python train.py --d_shared_expert=0 --routed_scale=1.0 --balance_loss=0.00124 --norm="rmsnorm" --steps=9433
Below are experts of layer 7 (counted from 0) of a mixture-of-experts language model. Rows are named router (the router's row for the expert), gate (a neuron's input weights, with its number), up (a neuron's input weights, with its number), down (a neuron's output weights, with its number) and show model dimensions 192-287. Each number is 128 + 32 x the weight over its row's rms, rounded and kept within 0 to 255.
After each expert's rows: "comes before" lists some tokens at least twice as common just after its tokens as in all text. This comes from a sample of Wikipedia text that the model never trained on. Tokens count by the router's weight.

# expert 3
router [110 107 123 101 108 160  87 102 130 191 107 123 139 142 132 121 167 147 139  79 168 154 147 113  37 152 129 112 111 171 161 145  97 136 153 148  44 114 146 103 198 142 109 169 140 168 146 138 117  88 121 168 165 134 134 104  97 184 173  95 118 105 129  77 134 133 129 148 156  92 115 134 152 119 113 173 158 184 107 154 150 187 138 108 142 102 153 155 115 101 117 182 150 139 116 129]
gate2 [116 153 130  94 106 141 138 110 145 121 131 141 153 109 221  77 165 115 105  98 138 143 112 144  99  89 162  69 105 198 103 104  82 148 170 126  75 121 160 169 120 187 157 124 163 141  43 142  74  84 160 103 133 137 129  89 116 130 103 138 115 129 131  84  90 137 202 157  94  56 112 183 164 198 108 151  86 130 139 104 139 153 136 151 128 136 144 140  80 136 119 126 125 116 109  95]
up2 [170 154  86  65 179 107 132 156 157 116 112 125 120 100 213  99 172 135 163 125 115 151 124 113 110 137 115  98 155 174 155  99  54 130 160 165  78 158 138 123 130 156 140 140 120 108 101 128  66 116 131 129 162 113  81 111 124 103 121  94 137 166  81  98 152 112 117 106 118 108 115 130 153 156  81 136 139  94 124 126  99 158 137 192  72  92 184  78  99 151  71 147  88 208 101 105]
down2 [121 192 159  52 131 128 180 158 153 139 107 162 140 148 160  95 174 218 174  98 113 140 168 118 138 139 127  91 119 129 147 186 107 152  56 104 148 194 145 133 109 152 101 118 113 147  81 130 139 114  98  86 101 143 133  78 172 150 131  91 151 149  85 139 143 124 133 158 125  83 124 149 132 139  95 136 159 139 120 124 131 155 118 171 142  92 101 168 151 112 144 189 166 150 142 117]
gate3 [192 180 134 145 144  49 115 124 155 197 139 130  78 131 131 127 141 141 114  53 141 100  95 113 123 213 116 107 130  64 118 125 198 156 118 173 188 171 146 144 141 135 153 107 120 194  87 178 130 141  93 111 124 146 152  92  94  54 145 124 108 158 144 200 124 148 138 163  97 177 131 170 119  90 116 132 100 162 142 125 114 141 127  74 156 133 138 105 153 183  96 181 125 131 171 101]
up3 [ 96  92 172 138 112 161 161  93  85 108 146  96 136 147 134 125  96 133 181 179 163 148 162 167 135  98  86 137 141 211 103 162 115  56 146 141 118 165 150 150 143 143 136 138 127 169 144 124 121 121  93 176 123 122  92 134  80 165  83 120 144 117 143  65  98  91 172  91 172 178 112 185 105 137 145 138 152 135 131 120 115 135  59 163 141  88 150 179 144 147 148  59 151 123 107 142]
down3 [152 139  71 126 146 116 128 116 101 139 163 103 147 125 124 156 154 172  83 127 182  93 142 154 185 121 117 107 134 179 117 138 205  62  98  71 165 148 101 137 129 175 159 141 142 105 105 104 156 139 111 115  98 155  55 177 149 146 115 139 178 107 170 191 120 127 125 209  48 106 152 116 125 101 128 125 100  92 146 114  98 194 116 128 111 123 110  68 147 107 128 118 140 173 133 153]
gate4 [154 108 131 107 112 113 104 165  65 139 137  95 109 132 108 113 174 170 123 131 191 137 140 217  89 151 158 138  74 144  61 144  51 158 143 134  12  68 134  98  91 118 121 168  94 174 164 117 162 109 116 182  90 158  68 128  81 166 131  70  91 128  61 107 149 104 136 163 164 168 133 148 162  93 147 156 111 136 148 124 105  63 147 157 130 129  84 106 169 138 114 141 158 130 144  88]
up4 [100 148 139  93  69 107 106  72 142 136 119 183 192 141 107 125 140 149 149  75 124 165  81  92 120  50 124 132 185 139 155 108 104 121 131 150 173 153 123 182 183 134 121 125 131 137 118 135 117 175 154 150 120 235 159 111 121 187  97 101 156 145 170 226 145 109 111 132 114 123 111 167 131 133 119 108 150  46 128 225 136  85 134 163  75 171 154 145  83  87 110 138 174 108 134 189]
down4 [147  98 163  87 130 133 218 191 156 104 136 140 136 163 161 163 144 126 159 117 111 104  72 117 144  86 110  85 171 139 115 190 108  96 135 150 113 135 103 115 103 161  91 112 145 109 113 138 129 101  37 136 114 134 128 123 104 163 148 160 158 161  75 145 114 128 187 140 113 100 164  74  94 159 113  59 115 177 155 112 112 101  82 131  88 145 171 142 185 168 111 128 126  97 148 130]
comes before: "-", "|", "\n", "s", "==", "The"

# expert 10
router [ 65  93 140 167 126 151 151 131 163 165 155   9 112 110 101 110 155 122 150 108 142 150 118 122  28 112 130 148 127 152  98 177 101 165  75 142 154 111 123  85 166 153 126 179 176 132 130 126  55 151 171 141 122 141 152 146 137 103 156 143 140 165 155  92 116 151 116 130 148 124 111 145 128 118 163 172 115 188 124 159 114 143 169 146 119  94 111 149 138 199 133 133 134 110 116  95]
gate2 [106 103 169 128  94 110 106 108 177 127 161 125 151 169 192 142 123  97 165 156 213 130 104 150 161  97 145 129 170 127 151 126 140 187 149 109 119 121 116 138 109 147  69 140  92 146 161 177 108 125 199  70 156 118  92 130  66 166 133 138 125 189  78 140 104  99 149 156  88 121 138 106 121 145 157 159 159 154 142 147 210 128 148  72 137 144 132 148 105 166 115 161 196 146 152 178]
up2 [127  91 153 126 118 116  99  47 128 111 144 126 154 171 115 180  91  96 124  99 109 132  83 156 177  81 153  59 136  63 156 141 188  84 112 106 139 115  52 135  96 115  93 156  64 134 130 152 157 105 182 105 162 135 116 107 155 149 160 159 153 162 175 128 143 112 131 170  69  83 132  94 144 112 175 172 138 115  59 124 155 163 119 136 103 172 112 110 132 148 109 125 171 123 125 111]
down2 [102 129  79 200 142 171 146 152 155 128  96  85  96 172 105 129 124 229 125 175 116 117 110  91 184  66 158  84 157 159 168 199  78 112 152  41 160 163  81 133 138 131 163 107 139 116 153 157  76 151  81 110 132 129 158 113 164 115 140 132 173 119 142  77  76 135 124 112  95  75 134 106  96 112 114 123 132 127 114 156 162 120 134 133 111 112 139 160 150 198  80 133 127 133 121 166]
gate3 [153 131  85 140 144  83 117 152 143 148 141 118 136 125 103 106 114 105 130 152 132 134 130 132 151  93 146 148  95 105  89 149 128 137 156 101 151  82 100  83 152  85  86 106  74 184  63 214 150 155 100 146 156  98 106 148  99 127 155  45 168 113 187 133 192 140  94  42 131  76 121 144 122 156 116 179  89 150  88 129 142  67 162 152 127 170 116 133 128 103 202 133 113 137 177 120]
up3 [143 116  97 147  97 131 139 188 169 127 124 125 148 175 186 107 148 107 122 133 110 143  98 158 112 112 130 116  90  92 126 126 164 141 104 108 138 181 143  60 154 105 111 146 174 152  73 156 111 137 130  77 154 114 164 150 153 136 129 107 166 129 147 125 198 159  93  92 135 109 125 185 111 118 153 133  94 151 121 109 134  52 178 110 141 118  88 160 117 171 111  72 117 132 153 165]
down3 [156 141 128 175  90  92 138 153 160  90 135 198  66 102 162 156 124 122 138 113 172 147  90  95 137  78 159 108 155  95  98  79  95 190 112 166 143 171  98 126  63 118 117 176 110  88  87  98 146 111 158 119 137 155 142 144  71 141 151 156 148 150 140 130 157 144 159 120 101  86  78  93 119 153 129  70 158 113 111 136 132 105 109 151 116 142 163 159 119 127 128 150 126 148 142 133]
gate4 [124 117 140 120 135 129  99 104 118 106 128 127 123  87  96  63 124 128 204 114 120 128 152 127  69 103 139  76 106 123  95 131 116 110 154 168 146 168 110 123 118  89 110 130 136 116 122 119 129 179 143  90 175 148 125 190 146 144 159 141 119 110 125  97 159 115 143 177 172 134 142  71 113  81 131 119 175 112 180 116 118 155  89 190 115 131  65 154 165 108 149 147  92 108 179 100]
up4 [ 58 166 156 161 144 101 114 133 105  76 155  78 169 137 191 163 158  96 108 137 122 135  70 139 142 137 128 120 172 100 166 150  70 102  89 113 121 117 135 150 140 150 100 136 126 103 108 129 129  98 151 126 140 122 103 101 130  77 136 153 142 162 159 157 106 137 116 104  93 103 110 147 109  91  96 131 122 174 112  97 110 131 195 108 181 115 118  82  82 123 133 144 152 168 153 119]
down4 [ 41 113 145  84 146 158 136 136  86 133  86 143 141 156 145 115 125 116  78 144 117  91 134  74 155 114 105 126 168 160 104 104  70  69 168 144 114 101 106 133 182 215 147  75 130 127 164  74  88 116 104 137 145 105 188 106 188 120 150 138 184 114  72  87 186 100 194  72 150 129  80 104 126 197 108 109 129  94 119 151 124 137  80 100 130 112 136 118 141  84 140 126 115 151 141  96]
comes before: " |", "0", ".", "9", "–", "5"

# expert 1
router [105 108 126 151 124 142 155 145 108 159 112  62 111 130  89 100 184  99 111 116  97 178 191 127  89 137 147 148 151 126 155 190 125  96  80 109 132 111 106  60 150 140 124 112 140 113 131 148 111 105 139 165 106 103 168 168 111  79 162  66 109 136 107  84 156 161 111 110 114 127 112 114 113 153 178 109 161 178 154 111 123 145 155 100  93 117 157 180  95 132 153 166 116 121 136 114]
gate0 [101 158 121 124 156  93 142 177 129 106 152 102 143  97 154 128 111 116 192 122 161  50 222 101 122 140 143 150 157 179  81  85 139 106 154 162 104 112 112 142 136  54 148 125 161  94 114 137  88 114 106 102 119 167  97  82 162 149 141 130 155 146  90 167 176  74 147 101 160 132 107 142 117 108 185  60 177 118 179 119 103 108  92 148 135 130 176 133 107 139 118 166 166 152  80 153]
up0 [141 122 118 136  94 149  70  78 123 188 146 174  92 124 114 127 212 138 207  97 116 210 127 104 160 175 162 118 195 144 152 140 125 173 160 130 108 145  88  90  96 130 136 142 113  97 115 132 175 126  73  97 101 107 183 181  52  80 105 173 142  51 114 163 124 107 107 170 131 128 185 143 119 175 104 123 164 186  79 134 132 132 175 166 100  50  94 162 130 181 140 100 117  72 164 170]
down0 [166 171 140 143 160 143 144  92 171 151 109 171 171 133 182 157 164 124 127 152 149 199  72 120 138 159  91 115 127 181 102 115  93 102 145  88  61 133 125 136 110 124 142 187  97 172 112 192 164 157 136 100 151  70 117 120 114  80  98 139 129 111 169  91 143  99 106 102  78 156 129 124 150 160 148  67 114 115 122 105 155 139 143 160 119  82 154 160 144  88 116 187 119  62  93 163]
gate1 [167  57 132 141 130 144 122 111 139 168  86 159 191 164 161 134 130 143 171 159 136 131 162 105 129 173  88 139 141 134 110 149 155 109 153 134  92  91 153 179 165 170 154 132 140 124 101 190 106 170  97 173 124 169  94 113 128 102  75 103  98 172 202 117  59 120 155  96  97 139 140  79 124 183 152  22 129 155 119 112 109  70  79  92 148  80 127  96 150 146 104 163 176 122 123 160]
up1 [104 151 126 143  82 126 140 109 127 188 161 119 147 131 103 152 117  98  86 198 103 135 141 136 171 143 144 138 141 128 167 114 127 130 143 182  97 117 159 129 116 160  86 124 112 173  98  67 188 159  86 158 128 135 121 108 101 110 137 126 120 134 134 187 139 133  80 150 177 126 170 109 170 117 135 116  93  91 174 115 149 121 128 135 191 168  88 124 117 108 131 129 134 144 129  78]
down1 [145 114 194  85 120  58 128 124 140 156 107 155  93  91 118 119  96 157 138  68 149  92 126 117 166  93 106 105 157 136 150 150  74  82 161 157 127 122 225  98 167 118 176 122 170 128 128 123  79  73 136 122 171  95 154 162 171 123 131  96 119 168 201 181 136 131 164 182 147 128 154 116  76 135 130 125 111 103 125 142  94 163 118 125  89 139 135 108 135 151 105 156 121 107 100 108]
gate2 [134  82 164 127 128 150 121 109 142 197 123 149 119 109 137 140 197 145  91 141 102 143  48 149 137 117 101 196  86 141 158 136 130  94  81 140 129 158 158 179 168 173 191  92 204 151 104 148 104 100 106  93 131 113 131 124 143 179 125 160  91 100  54 167 130 124 136 138  57 160 100  83 145 136 129 116  99  95  99 135  56 128 109 141 147 121  97 167 197 158 186 142 156 103 144 136]
up2 [111 127  91 140 115  94 149 151 124  60 150  96 119 123 166 135  64 123 132  95 152  84 196 116 146 116  91  77 144 129 102 137 124 190 164  76 122 116 123  40  74 102 118 126  72 135 124 147 133 128 141 220 122 179  83 139  68  89 121  80 157 162 204  89 146 113  95  91 116 110 119 144  76 115  79 128 126 133 186 152 163 114 161 116 118 144 163  26  71 132  64 109 107 136 105 103]
down2 [ 74  78 120 128 106 162 101 128 133 126 157 108 150 134 107 117 125 143 153 159  79 176 111 143  49 142 154 137 153 126 148  91 121 106 154  88 140 117 106  84 130 173 129  89 109  75  79  39 122 113 145 158 120 104 150 111 150 143 130  83 146 126  63 161 118 116  81 153 118 122 173 109 102 144 115 157 153 101 124 139 152 105  96 115 120  78 162 116  89 161  79 116 163 133  66 143]
comes before: " of", ",", " in", " to", ".", " and"

# expert 4
router [ 85 114 145 132 139 129 161  97  99 171 197  46 184 161 120 130 206 114  85 142 101 154 154 116 106 140 168 115 121 181 122 121  97 117 123 121 125  95 116 111 149 153 175  73 208  80 128  99 139 129 113 169 139 137 171 148 128 120 166 117 116 122 119 100 164 117 101 102  86 106 110 147 122 102 122 129 170 143 106 151 160 143 161 128  89 125 135 142 144 114 180 118  96 132 105  89]
gate0 [108  68 126 116 164 126 106 111 142 101 128 149 119 169  75 174  87  85 114 142 205 131  99 124 137 173 166  99 112  94 155 168  88  64  84 116 111 134 159 142 128 103 133 112  77 114 145 112 153 141 115 105 106 138 129  97 127 173 115 166 101  28 110 123 154 141  77 129 101 165 127 149 120  87 122 112 154 139 143 111 171 140  97 131 138 134 158 212 183 168 117 112 136 109 155 111]
up0 [146 124 110  79 186 131 164 143 118 170 132  74 174 125 143 154 142 145  89 133 135 118 125 148 119  97 121 191 142  88 117  88 138  80 155 175 136  81 159  84 154 138 148 157 145  65 101 148  90 163 109 142 165 114 114 144 131 138 164 120 139 121 157 137  84 165 205  80 139 106 150 136 114 165 162  71 113 128 166 182 139 123 145  95 129 146 122 104 102  95 129 128 129 170 113 143]
down0 [111 191 129 157 139 147  71 111 193  82 105  85 132 151 124 150  85  93 121 163 105 170 149 157 130 144 173  94 151  90 102 142 159  90 140 114 161 139 161  99 123 131  96 178 156 118 190 181 134 146 147 103  96 109 140 156 112 157 132 148 114  71  27 107 108 121 139  91 175 115 104 117 108 164 136  95  77 178 107 128 150 139 194 116 151 111 138 128 107 117  86 124 112 136 150 147]
gate1 [138  72 156 109 173 214 113 130 174 104 102 149 152  83 152 120 149 107 138 150 193 147 141 107 152 108 148  93  96 119  97 130 134 112 119 187 109 130 170 121 164 145  55 149 166 115 169 180  70  70 129  84 159 155  98 162 179 123  91 110 112 107 135 118 138 113  76 145 106 169 115 102 118  99 132 142  78  68 146 116 187 175 160  85 166 114  98 160 119 144  67 126  75 101 111 119]
up1 [141 153  69 156  80 120 204 138 178 123 131 114 111 142  97 110 119 142  70 139 166  90 128 163 145 155 111 137 116 151 128 119 132 182 114 118 168  90 124 131 107 122 151  89  96 196 135 126 149 111 128  67  88 120  95  76  67 141 179 159 134 166  60 126 118  73 120 137 173 143 140  52 141 149 138 149  95  70 155 191 158  72 142 167  76  83 104 135 186  52 179  95 111 160 158  97]
down1 [ 78 124 164  68 147  97 132 108 158 158  84 124  99  88 177 184 135 117 144 150 126  86 134 140 104 104 118  98 176 125 120 126 117  82 106 152 131 123  95  99 120  93 143 107 147 111 138 206 122 152  64 172 113  89 201 102 156  98 114 101 121 139 185 165 103 140 118 140 179 147  91 190 104 143 134 104 132 136  90  87 139 125  79 203 124 111  84 152 161 127 139 126 169  95 160 149]
gate2 [124  34 147 142  63 189 176  37 126 151 141 159 157 148 113 129 161  84 144 156 154  51  95 170 139 144 204 166  99  95 167 164 111 146 134 184 120 177 106 147 139 147 111 118 160 103 111 105 158 141 102 179  64 139  99 128 153 155 124  74  96 103 136 115 122 106 183  77 131 129 131 130 147 109 139 145  99 133 134 128 115 126 141 160 166 130 174 129  84  87 119 111 175 105 153 164]
up2 [ 97  53 137 146 107 166 131 147 120  70  86 180 197 159 112 140 147  27 143  65  58  63 109 142 127 113 142 112 111 102  97 129 122 166 152 132 148 137 132 122 145  83 111 106 152 126 168 104 157 158 123 150 161 142 108 155 148 196 119 175 137 127 132 145 116 133  95 117 215 152  90 200 108  64 203 154 136 143 126  80 121  80 112 131 153 169  73 125 147 126 158 119 182 191 109 199]
down2 [174 126 130 114  94  48 130 150 119 193 119 153 130 171 164 102 171 109 137 164  97 128 134 142 191 124  82  92 110  94 180 137 150 152  75 169 113 150 165 119  92 117 150 114  73 194 134 131 193 158 100 141 148 156 166 120 147 125 111 156 127  73 145  86 132 105 176 126 121 144 125 148 133 149 165  93 113 113 123  69 124 112 185  41 147  90 137 128 116 132 140  94 127 170  84 101]
comes before: " the", " a", " to", " his", " an", " in"

# expert 2
router [ 95 131 168 146 103 137 131  80 113 145 147  87 112 187  90 143 115 105 123 157 134 118  94  90  65 165 129 135 143 105 115 161 158 169  98 139  74 134 100  61 190 102 101 140 156 117  59 109 165 160 171 148 153 135 195 139  77  76 146  99 118 101 152  96  73 120 100 119 128 155 127 107 192 147 128 201  94 173 118 169  95 142 189 102 118 157 144 154 106  99  76 128 148 168 130  82]
gate0 [120 133 145 105 120 162  89  82 119  88 109 149 126 127 149 171 147 133 143 169  77 141  86 180 114  76 132 124 155 129 174 134  65 183 135  98 126 127 116 118  53 137 178 147 114 163 100 124 176 170 162 148 122 114  80 113 134 133 138 155 163 113 113 109 143 147 191 144 146 131 123 144 178 125 166 163 121  93 141 132 126 140 107  78 131 136 150 129 161 156 130 160 159 133 151 119]
up0 [ 98 129  94 139 200 113 162  74 156 121 100 150 134 146 129 120 113 168 151 108 173 157 145 141 153 134  75 132 127 132 124 116  68 114 141 129  70 154 132 141 100 142 147 124 160 110 153 176 139 137 151 107 128 117 135  89 172 181  95 132 151 173 164  93  92 110  81 144 109 125 169 150 135 106 103 170 157 108 137 143  91  69  98 132  53 129 157 113 180 165 177 118 110 134 120 159]
down0 [144 180 111 157 143 166 185 102 131 146 139 125 113 103 127  81  93 119  86  76 135 166 180  56 110 111 207  90 161  83 124  85 137 129 140 181 163 193  99  77 166 124 113 122  93 118  96 203 116 113 127  91 164 135 114 126 106 141 170 110 161  54 208  76 168 101 112 126 138  90 152  63 122 100 157  61 189 110 146  99 116 176 175 131 149 189  75 128 124 122  67 131 121 118 103  68]
gate1 [134 127 107  84 156 101 113 139 132 153 155 130 118 151 121  56 153 104 109 189 144 197 102 129 109 149  34 136 135 134 123 180 165 125 210 144 164 112 129 154 120  97 132 181 127 139 114 122 144  65 106 125 161  73 165  97 109 113 146 110 148 118 123 125 104 180 126 113 150  98 135 161  94 145 101  60 106 130 134 123 173 142 152 150  88 155 120  82 112 145 155 181  86 129 173 149]
up1 [169 125 169 127  97  97 154 166 129 131 150  63 127 118 113 186 156 169 175 124 127 124 130 124 157  68 209 114 109 106 156 110  79 121 147 119  99 131 121 135 127 107 121 125 128 151 136  99 127 176 153 132 102 145  76 179 135 133 129 144  95 119  94 179 131 126 122 110 131 138 124 122 142 147 151 189 125  85 113 130  95 137 129 119 184 146 123  73 182 140 100 133 143 150  85 140]
down1 [ 77 122 131 142 134 181 139 162 177 142  92 119  75 135  71 120 139 109 116 120 165 144 121 145  75 135 120 108  74 189 119 112 126  83 169 145 107 146 160  98 132 110 166  59  52 170 154 165 108  68 150 121 140  60 146 148 135 130 157 163 133 168  99 134 124 124 122 148 136 124 107 115 151 148 146 111  71 113 148  94 117  49 163  83 152 116 149 143 114  93 140  90 117 142 142 109]
gate2 [161 101 126  96 118 120 142 117 107 113 192 177 139 147  79 166  77 116 183 135 178 158 108 148  54 203  89 145 150  98 133  82 124 141 143 144 110 118  71 129  63 150 146  80 124 115 133 149 127 120 101  71 134 103 110 159 163 150 109 149 145 138 161  90 140 206 116 121 122 189  94 130 137 152 148 133 140 196 150 124 139  53  99 121 152 138 136 119  76  98 106 124 185 115 138 152]
up2 [137 188 157 117  75 122  65 123 182 133  78 128 160 180  86 156  78 139 129 128 157 150 116 127  69 179 154 117 127  92 102 134 104 131 161  90 200 138 140 172 117 101  74  78  40 127  91 149 153 155 142 127 103 125 101 116 137 202 153 190  89  90 131 135 107 125 127 115  98 130  93 166 193  63 132 159 147 141  67 181  72  99  94 103 115 139 111  93 134 129 127 160 156  77 166 148]
down2 [161  91 160  74 193 129 168 127 117 171 168 127 147 109 130 136 124 147 155  88 125 131 156 105 188 114 108 104 116 119 144 165 167  84  63 171 151 146 164 158 142 177 123  98 187 114 103 101 113 144 109 133 125 144 140  59 103  74  96 120 157 129  89 133 214 166  88 119 133 131 129  94  61  87 126  79 188 123 131 187  57 185 179 202  74 131 144 101 191 148 135 141 122 174 124 164]
comes before: ",", ".", " (", ")", " and", " was"

# expert 8
router [ 86  92 110 117 106 165  99 139  54 168 131  74 125 116 156 143 144 182 126 136 100 196 181 133  10 136 145 144 167 137 171 153 100 135 106 106 117  99  95 127 145  95 124 145 133  90 137 104 160 109 151 155 124 139 182 114 107 121 174 113 140 159 103 133 102  78  84 139  90 158 110 133 114 195 154 168  90 154 116 133 112 111 146 137 121 118 149 144 119 174 107 172  87 136 127 140]
gate2 [122  89 134 125 178 124 171 105 132 200 163  98 111 106 155 110 102 145 103 110 140 117 214 140 111 145 101 190 102 117 191 116 109 111 138 128 160 117 115 102 150  83 119 119 141 105 121 179 126 167 162 190 152 144 132 101 156 111 122  72 151  74 168  85  78 116 164 103 136 112 116 128  71  80 179 152 126 111 132 127 120 117 165 125 125 168 100 137 150 147 126 149 143 141  85  98]
up2 [ 71 165 126 138 138 129 137 111 123 187 119  78 154  84 112  87 140 159 121 114 161 112 115 128 185 161 128 149  85 143 122 149 143 144 174 111 138  78  83  93 140 123  96  98 152  92 100 144 123 106 135 175 135 145 131 151 142 109 120 106 145  74 143 110 185 146 160 122 138 121 151 163  61 169 202 105 124 109 139 145 141 114 144 167 142 119 118 134 119 140 138 158 132 115 171 117]
down2 [152 134 118  90  52 109 156 118  84 106 120 126 165 158  92 149 158  35  95  89 137  87 141 147 127 116 102 129 152  91 105 172 112 109  71 120 138 140 128 139  77  97 138 146 135  63 159 116 164 119  76 108 109 154 127 119  82 227 175 110 122 212  51 198 108 115 141 184 151 153 115  77 114 181 139 123  94 103 148 126 165  86 195 161 135 117 131  85 129  95 101 146 119 155 132 100]
gate3 [133 131 175 158 122 104  62 136 123 132 108 146  97  78 166 112 184 130 154 178 169 124 162 128  57 169 118 231 133  82 108  90 136 161 131  95 164  95 163  77 130 136  90 142 165  99 133 101 170 141 156  99 139 188 164 161 136 195 120 167 147 124 132 110  79  53  92 123  95 106 109  91 136  99  89 193 144 117 168 150 142 155 108 131 175 158 117 133  95 103 145 110 103 127 154  99]
up3 [145 212 126  91 154 186  54 152 108 128 120  90  93 131 110 174  95 135 117 126 168  96 142 153 112 197 110  77 150  73 103  95 103 174 132 160 148  90 175  96 185 118  88 121 142 103 165 134 162 140  95 139 141 162 132 125 141 165 106 147 104 100 141 132 113 123 115 109 101 141 106 212  74 146 136 105 108 131 109  83 148  95  71 165 129 133 124 130 163 170 154  88 136  47 164 158]
down3 [111 105 102 171 154 154 100  98 139 130 154 147 116  74 159 143 123 111 132 127 154 126 113 164 162 128 124 138 139  92 106 105 148 172 181 127 135 123  88 182 187 105 152 105  66 150 101 155 134 161 153 166 105  84 146 129 189 163 155 184 101 127  77 167  67  84 133  87  79 113  79 176 122 113 127 184 127 177 165 140 127 113 103 174 159 117 128 163 142  87 192 140 157  87  80 106]
gate4 [ 99  76  95 122 121 104 114  69 168 106 152 102 110 141 116 204 140  83  69 111  99 120 136 136  98 105 152 165 171 120 123  81  75 157 117  82 155  96 125 102 141 110 115  93 103  55  92 135 117 130 151 160 164 115 166  94 129 175 153 131 138 146 138 126 185 109  92 157 151 139  86 104 126 132 178 164 151  90  62 194  99 123  73  86 131 135 165 132 115 138 154  94 117 136 129  82]
up4 [ 80 135  40  79  83  98 163 116 168 140 118 139 163 161 158 136 105 133  84 140 103 116 131 145  77 104 151 110 185 132 137 111 115 185 109  94 114  82 137 126 169 142 202 120 101  75  55 138 119 120 112 112 188 138 150 133 135 185 132 131 140 129  98 157 142 115  59 186 152 110  70 131  92 177 172 159  89  94 146 210 114 116 160 123 224 172  98 158 140 121 117 118  80 153  86 109]
down4 [127 160  44 124 125 128 104  81 115 152 127 166 109 158 144 140 115 103 113 124 122  70 174 154 255 149 162  97 163 113 114 133  98 181 175  96 146 137 101 179 156 161 122 140 145 129 145 142 156  81 137 126 121 116 100 128 120 107 128  82 130 128 148 114 169 116  95 133 104 141  98 108 165 132 105 185 114  64  64 213  80  95 118 111  88  80 104 129  98 172 186 154 154 118 120 108]
comes before: "1", "2", "0", "3", "9", "4"

# expert 7
router [ 45 113 147 134  77 150  85 135  52 145 134  79 122 161 150 118  78  77 138 108 120 120 145 102  59 153 135 176 135  84 125 104 110 157 111 118 137 115  96  60 136  80 180 102 142  94 114 142 120 164 112 141  78 142 180 149 146 103 133 107 133  39 111  99 129 114 152 120 115 116 114 119 149 130 137 153 110 141 156 140 128 145 122 108 102 110 186 136 180 137 151 112  64  99 136  61]
gate2 [ 75 129  84 154 127 108 120 162 149 173 160 119  87 137 142 108  99 138  92  62 131 120 123 186  67 159 153 152 195 107  86 168 145 187 187 167 105 154 148 151 135 143 225 101 120 115 111 124 150 119 154 122 126 150 126 148  71 149 120 166 126  92 195 136 149  82  89 202 109 124 166 136 203 131 101 126 127 163 158 141 123 107 137  98  45 178 132  98 138  51 138 147 162 171 137 171]
up2 [145 158  50 169 119 146 133  78 109 160 122 155 167 145 136 145 119 118 104 164 110 120 139 150  73 114 108 155 153 139  95 121 177 122 149 157 154 154 141 103 151 113 163 129 103 128 128 130 165 140 185 161 139 166 117 146 108  94 112 171 135 110 133 107 145  48  53 177  72 130 163 140 127 114 128 125 137 149 180 135  76 110 162  82  55 162 108 112 155  98 197 196 159 149 137 170]
down2 [ 92  99 127 121 167 144 176  84 103 156  95 163 137 143 117 182 109 119 110  74 146  83 161 138 164 165 142 102 140 114  82 126 132 130 154 182 157 122 129 184 137 129 138  83 127 103 137 184 119 119 131 171  73 123 139 117 170 111 139 141 116 131 151 162  99 159 168  57 128 187 125 107 134 187 108 108 133 120  89 180 131 179 103 120  92 137 132 129 196 124 139  84 114  91 121 172]
gate3 [143 127 125 118 142 118  83  92 174 161  14 114 108 144 123  89 124 108  78 175 101 190 111 139  99 117 118 138 136 126 134 130 132 107  88 115  89 165 155  97 160 170 163 133 139 188 134 150 128 113 126 160  97  76 172  62 130 163 139 124 139 104  65  34 133 113 165 118  72 153 184 135 141 119 125 111  89 177 117 151 129 138 107 108 130 109 185 121 147 153 135  99 126 115 162 144]
up3 [167 107 120 146 117 107 131 154 159 118  32 107 117 130  93 157 110 147 126 154  99 194 171 134 124  85 147  93  95 106 163 130 178  84 126  79  86 121 173 146 125 154 139 153 137 124  85 110  86 122 101 140 111 129 101 121 123 190 104 142   9 114  91  89 153 117 140 123 139 155 134 156 161 164 146 101 113 160 149 155 122 132 111  95  93 118 148  63 163 146  74  91 127 116 142 142]
down3 [168 144 176 134 164 104 104 110 122 154 179 124 178 155 144  88 114 154  49 138 151 100  74 120  79 117 146 140 153 118 111  64  81  98 130 121  88 140 134 131 142 139 152  78 111 171  70  79 153 152 116 131 158 153  79 110 143  84 165  85  56 105 126  97 131 177 148 100  78 120  81  95 101 127 135  81  92 186 110 106 146 159 117  98 131 118 108 131 177 136 147 183 143 116 119 179]
gate4 [ 77 131 126 141 111 186 132 107 112 125 167 132  93  72 114 121  75 128 192 122  89  67 165 104 154 124 122 102 152 154 103 150 160  97 164 135 168  45 118 119 148 136 142 161 121 190 130 124  78 182 146  85 112 138 110 110  82  86 120 125 163 111 122 132  75 102 180  82 114 116 135 119  99  72 137  49 139 137 126 116  73 115  71 121 117 115 160 153 129 100  97 183 158 103 130 106]
up4 [158 119  94 161 169 156 182 174 123 186 136 134 129 157 162 131 124 111 108 161 133 137 138  51 128 133 127 110 118 112 136 122 113 147  97  99 195 156  92 138  73  97 149  61 105 136 158  50 154 135 131 114 153 161  87 147 190 113 132 126 176 137 148 135  68 159 110 139 135 168 100 106  76 122 162  80 123 160 149 124 121 155 150 121 137 100 111 189 163 181 154 175 142 140 135 103]
down4 [142 116  59 112 113 101 128 179 133 112 109 164  80 124  80  91 107 100  81 135 180  99 144  88  71 135 135  84  92 130 123 180 119 168 140 169  82 102 115  92 138 123 110 141 170 133  76 138 127 163 190 145 103 105  86 154 107 135 136  86 178 144 124 146 146 117 148 131 148 134  46 124 163 133 134 166 158 172 107 127 157  99 172 147 119 110 139  90 140 115 111 161 103 110 196 195]
comes before: " ", "\n", " The", " In", " He", " \""